config.yaml
n_layer: 14
n_experts: 64
activation: "swiglu"
normalize_top_k: true
routed_scale: 1.0
balance_loss: 0.0052
init_std_router: 0.0281
tie_embeddings: false
optimizer: "muon_variant"
lr: 0.00525
beta1: 0.9
train_tokens: 505800000
steps: 3279
dataset: "wikipedia_en"
Below are experts of layer 7 (counted from 0) of a mixture-of-experts language model. Rows are named router (the router's row for the expert), gate (a neuron's input weights, with its number), up (a neuron's input weights, with its number), down (a neuron's output weights, with its number) and show model dimensions 0-223. Each number is 128 + 32 x the weight over its row's rms, rounded and kept within 0 to 255. Numbers have three digits each.
After each expert's rows: a language model's description of what the expert responds to. This comes from a sample of Wikipedia text that the model never trained on.

# expert 10
router:092113149184126101107154091129156078137197132160097034134120121126167129135123091113133099136153129130118119133137114161064096090160063059137147056129138168159153162147163134128124112119169163095158095074185094127166100140120186136158158097110154086133189088083158154113122143086092074128160097122170120109147172082103190096093146161148149140125123142131185194178143068146171094116149121116098125127137147183149142128108175178136110125157154088112108139109165164127129143106128110175112041115054127109129112121151120149129181163131133109151163180136093112171143139159117118159110132158122119152070157153224081120133139210124099122130183161126075109081139162119161156162102
gate0:217080183161148099185105148165174191097118103113166126109158140152142127115123121141153133098123084132147146141131166155097133143121126098101089079088140164102157057142144097096119116153114103081161131141073091146106156137121088124133125150134123128137154164160173090136183165167058166159082089177121154152126063188145180103128109123105116175191123127116137104109143162086163117123176190107207099071103061170163154158140137087111135150106136070118045146131169135148164133107145128082145112128164078129118135119167133130166095103162069171116116160137171129124076118125089062078141107153108124148089069070176116155140148110149127100151105084137092124130174084112092157146172
up0:128108103078110119057120189088142093101117122139070126148155063110132142133112139105145146159113115141087095112103142086162201081124119162159165169169143093137118061149128127144144110120133123177099153097163109136115134108056135174174106108143131114134130133104131142071175164133111068162132076077115145086177113126145129096173149120067126060098092070125101105199150142127177132134107108205182129145123132116055148101121122152134142107129084196089154159136122153143116093119100119130045159160078150162130126080078143140132131105108173103121206112127062156074188094144140130175091119110116104110140138137114197133122071147077142095187109151132119169149069103116138169099120
down0:096082128104129175080123094147174071109194170130153130141118110079121146137143130116124155096154147121123150134119145126105112124179148160107134119125114147140121070117152099168191178103154171111135117088129174077106166082167176156139182128132131099134139024092125155107124178135120110180128102133128127084099160142150134166108151117150235168115168101114161196064176169214130099133103060133153099119167119149093113134084089120123196148150089148175150103069139042145137120114093103121095109156115127114149080123111111139156147142111155191124128066110045106113160161112097115129064146166158093143132095091180079139127103155129126085134096148118089142123111161115112135091093
Short syllable pieces inside transliterated or foreign names and words, often South Asian, Slavic or Japanese, such as Natt-u-vanar, Naagusuk-u, van de Velde.

# expert 60
router:105141117120051179135113122124143147153141126095129147165102080177079154131098086110132090155135125118119115131089127132092159191106078202148098136098128080113164106154115122158151145168111138159165076122160113153127126112181138142125147152167097148158137117157133086128149148084094151090158150087150184133137145070154089094094132116115110158111159101116109108161070137082141110065128104133112112195137092151083127164112144098149185140157119216182100081111048082115090143131079132185115168110105185111103123137070100081197160137187138085125094082176085058127071165105136144084147120187094180152152153093086107096146109114143125120107116076070086113154117150154123132146178
gate2:138173092141135100134105117142121125166159133138147069151164142114141086114117033093161082089188099155160174105144142115140105129186149157166155180120115105098138119164125146178129151127124146061053188217120113114107145156114110143193130143136144130140148142095138133122169131166100158107128065101209098096119116094110171151121094210185113103099136107115148119173175152098136118145139134149065120094057135170143170089101066082075164120095122149104093110108181135156147115120128131150160083078106078099125137127150155176145139190135135125143121170147047074170119110124144095113141140079130088151114191158107138156135083135114123090101117040119145142172156089139108120133122
up2:154161148156130180152143073127104145074118101164179088141107094180153060156148088166134121175125141172151176128107101129117166123094181164125089152115108107073134152109092152123070143105160213082123145107136020093085133113136134042082099127081117126156136105112099119122144131099137162113150100160175130095149200132175126152099107160171096131136214119106080111102140122176113114109120124138109129116128160113188125163144166175103083124167134139149116106096121156039114138088084135104133094094171118083127118068153097092154155142148133128183156168114119085161178121099139073121145123177121149177155135151094134131188111121146166148107145128148101124107103080146109160041113
down2:152127114150169146145162127148171102105164182057143079168123080094181123096128092111116182167149174131097118138136104214098134087116113144131111114099186111105131083164000127131196101074167142120088164180138203118097155078141120100119144059085197126134075091126156135122173103160132136115141108184110133109101119184047185128139144087117131139112120157116122154126135106102128094099118118081115093099113156112119120129128184128086155116144059106116166128160126114119125108080114133171119081183123170150157159079142143126093114183150162134096137178148110146142099113132109150132155153100118148126116151084184118123144129077136060097126136064100125123101081115138116154102079
Pipe characters separating cells in wiki tables, especially election results and records, plus semicolons, dollar signs and table dividers.

# expert 9
router:132104107109139157141113144219114161106101150128210137046101095110085114115169150103114134100148159131127118153061166116118116128133115090155145106141175167133122137088107155187144120183173082149130074173100182172188107115130117059099125111108173155138133141154083097076113200097177104148117126151110137159182089208114137161106139164149113122116090178185095160097124128153142121090114082098153085087098129044115174133113130107113110070095098115145130136100144107106105111153104154081198124151092161110078113121118147104099142118139103094084183169178094117144144155115114087073129167109055129133125063130156131151145139103102175111117119154124102120174135120041133134097097
gate0:094122117200188147095148137145117116181103130147091106106161175079134204100173140137085136131156135116053140119167108136119092112109133182140141125108094098117118156141134091184149104097166106149124046123108193127084061145114173134133128112080108073119116086144089119169139151110158129114136120152123097131187149136112106139151107094170128099126126103160119106152149113119086088142113101118120142151121148110093168193085185109184141118100137092152138178162088139191166116163142210168075079121161226174174096082122098122155111099171145063154143139166146114122073128113144106132118101115139160141082095140170139150122098080048126158167195170154107145067117121145106093131118
up0:120160132031120104157138156120129130139170119103155136155090201128155146114124115180125115115157135182098139146129105152142116183107102111092068135145171099143097093141078151091117137177168074115134161126105132146200142073120126152129120189093186128096093127138158154095134152093120098133131129114186094146135152148138127162113119171126081135092084164035113145111130134085120156129153065166133155054118186160126134130153103147138090131100100172163112174065143220109156165134139087170142159159084134146116107163110106147124142142149113117200049089075102144167153190116116089119108205154121085145196121089100102188163114143133148138125141165100139146119166132178106104162167
down0:092136131097122131143099121168119096140134086108135100155085182172112089104150132161175080128060079151163148119122112179118169128096089106143084175105120127156120156076130129139113100117154170150131154083150207136092137150118162181147150123060162136114105154079143121094158150120155089113206164145168153089155063128099158130150211148221163109107099155096115127126118154174076107148115106112126127162142104146148108148118117082102150131090132140104179189153148151131107167113145084104118076135125161089125101072121170145124128113143147131156078156086138141071137123084044103107073073149154106157107187190100164128146122178105113132105136119162101179090169197096108111107062
Suffix pieces closing adjectives and past participles, such as suspic-ious, unintent-ional, charg-ed, econom-ic, Med-ical, often before -ly, to or by.

# expert 32
router:128116108082076147158171144140128070113160074152067141121088146126192126109136150078106147159126120128219132186134142168050151128156113097094111100111132104155125105176145108126115173123096095147101155093187082152166088137133122087131063162083116120064087158148121102159155097142112132106115152179138124168157137121168144164108098166091151133176082093143172117118100166125132117126114147096167151151087170080088180131140158189193110169132146130117130170119151166090143087108085121157101094115073199125135157073112069141149094105115127038067123128127157107110103157158139115132119084096117127126124149183101085152132098117149040097189132185109121103073115130091117149148134
gate4:120168111151107140119154123093122129124100117059146070134137148169129084109110174144070184158104105166135106126158157148120071198132081188145157091127132143141142106124160113160154152116099112149103100101115159125065115046080167131176169125137115162079122089093138111109087116121077081093137159129163106094103129175141120173116170126169108066091096080146096120105137155104156104092111128081134144120089123056101116133171086117162084093133157104127154131149164159100163148065098147161158133093149117110058162119131180180134152074131110034132137202125180126225130104111154156130095130208146096072088104178175118152138132131114143128114140113143138108131097079109174143105134
up4:124136190171147151108157160147132155088205122097129143114121093085169082128146138118146231115102123091171076112159129151221151129189126097098163093150129133133170154104221132142061091064130152137135086155153144143151154126142093150084086076128108167116169162102111159128133130094082118075069114174135123099134079097163204142135119154166233123119149145136135112144139183153118159146086134156108125159183102080122140131140162125127144173097084095137207151120146089135151149145150098124125134147144139156130137141152088119090129152181124137131165169118143103142151119142162087100141170188120111178175123181130092092153107138120164157132134090140093106091147064117160145109079
down4:178109126178145116094180161107184125044137170091123110095155145146126113072105133038100199148087071148140146177083122083115064124109138114139097130101127093115121077169148089101154120144118128143176136090152167103166140174101151123141116173139105086117154092126156169166087152128176066093117095155117201115120188126119119065118104109110113169142072169086121163138124089117170141128141179159136124148099134155112151158149127060141198103128136109075125108130171137101134109141111161148179148088132123139150119155100119139069077130151116141155106126215088092119128128179108123090124103105186132107157087172140152106142166132115097178131173184159154086072132088077128114175094
The letter f or F as a word start or inner piece, as in butter(f)ly, cat(f)ish, Fulham, plus leading bytes of non-Latin characters.

# expert 22
router:137130141162186149085173138112168140122151193076148169135179080129146172086157145166148166077186122115140153135133102099165112143110191129129150104141082142127111108119150108159139111163037119088180100163125207137195174118140094163140129080135102129098088106103092107129130124108119149161075126143174117082147097166107169102126075120086057158132148109118117098106168100088149151141164099144098142124110122083075127090119070090185128102180074125184145165125099135133167066101110111087146149070126072141097144139161160100133157138092087077087142145165114145133097057130093163093108163194087060114112092141089160127106152162176133090168116142143141155131118121067107138128150
gate3:167149158150135138139118147132164144084126100087150113108078186158069153084087127082159198101058096147073092147143124129184125072193070111175137152156085148117135112135122142066140111073100159136066120165135133059111155199078129115085108122056084168145106171127126129188104089148143131150126131134156143118100120093146105114153131091130156157213108141140102149153176138101104131090142154164109114077164179111116143127136139103133135085092122131101112084128096134050169108150126113163115129122157052164096095110148094112184120079122136121135115121115175216133109073146104120118099184117068102162150146143145102180127136128105147094065130144154132089183079139090144134132160
up3:061060123153034148050152139120137123133134153071107140127126168163115179205103092099132148136138154153137110109149123158128143123173114122093144187098071093107092176176088151155140185121079153116199129109108130171089146125122140165112129126153175155077157130174080128103129136138161121184126114069133096102099120164154109153104068138168124135163048098101166105141076128113122157138150188050145079130096128137155142104081093097117159152147128158142129103106131097188120063114135140165079142060161159118121142178133120153115082164165104164120079156092081117195134115143111094141104135119138162093156094058112142095128094162136140158166116097106182113100097122138086094128115
down3:108117104167144131126080143119132135101156103117144128119109123189193162078131152164169090075076079165164069122084080130111106118144126123081094132158076124072099196141091134104105148117085130123139188147099105121109106164150108157129099116132100148130114115188070152162164145178133116088085114128166107147143125127205099056082125128109138127076123113112140095115142087121113128116095161168098173183085163139137150178106168175161114132133111121197092137091187113179152138160124100180168103150134161169035159145141192119110130158122142121150180092213147088111131158157129081097138120163145074122072114107123138117129166144152078087118102171173130102140171093184140076147104
Word endings and whole common nouns in running prose, such as secur-ity, sens-ing, defen-se, plus nouns like States, government, music, war.

# expert 41
router:170190168127145184096147169086161170138090129204111184145116097078089134111157138105138092076141107155155157133129160073157172163206172113118084124091094139161107119170113145154152115163131161145127087145136189113161146098130112120109141102093121147099098165128108107116115095130088135175124113154169073130163144118122121150146142187136155118125148100141114128150155109148170075134091140116144130100102168119129171112143158156083136062143105076135094081159080169150156088169098146042104172109128034086140088125188087169103126138118117116063143105153111128141085092140120179062126158089091103074173129107096186094089095125151146116105125093171094169161150096131161178074149
gate3:173126125127178059112153139124172059087160094157124118119174079127104106139106144093089094133110116147149174107169100125044142117142114145156171098108107122121112162192169113144144154200120111140127134149132106131154097168190151125155099096114158106109145077104182137173180141129127095129153116167109143104137163087124162156102091126122152083132100102114144121201139170130086082131130104164142141188164117093102131217105118122128056098102090141114145091104124213104119127127114088111169083127079188187116107092155089141113086066127142122132162128150073165158122125093191167135148150175131153178109092170158133122150042132142118118057089087134119081145108168137113094184152
up3:128163093174101092144074124072176146125113097122118095149131148114149157146092174166107161151106100130103098123104126180137148149141095087136135089145109122104109120106229105180119178184146087102136067109166165095153106188129122092104099093136162116146087155117092105043162181104109159157097160070122136131140081124107152129116154135093131119123105211157143135168139126119123156124099095104097128190134074172050171194129107129126105130150094134157141062118121067063121103116127188181139125102094144133158174131147091140146166186118147134128151186152059074085138135103135123114133143102114091089133172131127124093118096156155096167138175142138132127143200082154100068183102
down3:145067110117151173130153149121077147182114148112135111071136120132109134133196131152148163109132152041105128125174129121171183155127159091089133157131143112116159140114062113108117163088101112101114074091188206142134130121105099154113116096176164181182066121104137104162135159139132151150170155175143084089152142115125158085120094132135094157103104127124120157106122110086157138079115219131111151150150171118151174096147169146118136114068137170164137106166125234053093101127112118145161077147131087182107081159131164133112156135134151169068063122169109165102118145116104082141168127142172136111094152117115121119108104101097172096095110152160116109105141175061131159064064
Endings and words closing job, nationality or institution nouns, such as pharmac-ist, lawy-er, University, President, often followed by of or a comma.

# expert 40
router:161201152067130173159107163119077108166154085105196151176115130128060183116114127076136137086157163135046177138105093095098138154073105156166103133119085127090103146094136115098145113088220160115168113111143079110092178124155112091081111105198165126133153117108151130141143139085132106076143155097074112114150149115126145089144090112144114104088112133093120095187108193087142089141130086131094124163091087100118086168142145105157124148160084181098123070129141137117103155134110120163139146188145127085096124094115082175123120066115122171155118132175106163125154160164167102084142083099118108137162089153091161129119185103172158136138114081098133064139073126170106102145179
gate2:158135104168121130043154127123141188111112125112160188161135139115140157122144092183123122079114190106136161132138121080149118073109083223131141124143163128153193168129117131072165160077159190096128127156136121136101190113128140108066137116121098094146113163142118081100139091160170141081105087144150130067116164135113133084103118138173190138173144082102168156117134118065099166131111146186130129198133156179118064106192156123121154111081148058134143148187135176195110130128212128138188126129105183133137103087131143147147142118112083130148153106137168172127154148150121168110097087134160148149121150085109119158175089143088142211125191123141111143162135132160125109135127
up2:199100122136147116079121141134134124201198193139122145111131105068142136095107132081132119165149136110165140163114136039093104141169127158176133143159182103103172144210074103101159132135163171135194114159132123092108171130090140087097126103142160105169118183165151065067106138117047157103089193155111096117151121149158154113145113118140085101060086127154125133083105111100152139150141103182190109162144157155088126145124116187113161156105128126118096167129093152109111126161100144106171065088122134084100131095109141142134120089129145115107110114142107154096155107129155212097104101155141108137130080119162082103121069152176154061121204161133080126150135134184160128106134
down2:187108085155146149151145120085141058132135082119116120145135148127116154168142129126067094136169126113129096149063163124151200112090114100142027128144169131120111091113139141168194129172159175100091118119180133201113104111061179147108114053127196111122085152108132125103171137138138122187085140123147176114208163167141126150091114098158092136119096097101147099178115132121071108096111102139146079151122136100106112113153155183201159150156092106093110139118095161143136082119159123075115096131181147144138133099102104127141104130177093105120140187142161162119167077100158060085180144102179170105158132135128122135109086137100088141129060155109127186106095186140164151129140
Pipe characters opening or dividing table cells, plus infobox colons, equals signs, dashes and coordinate marks like Years active:, °N.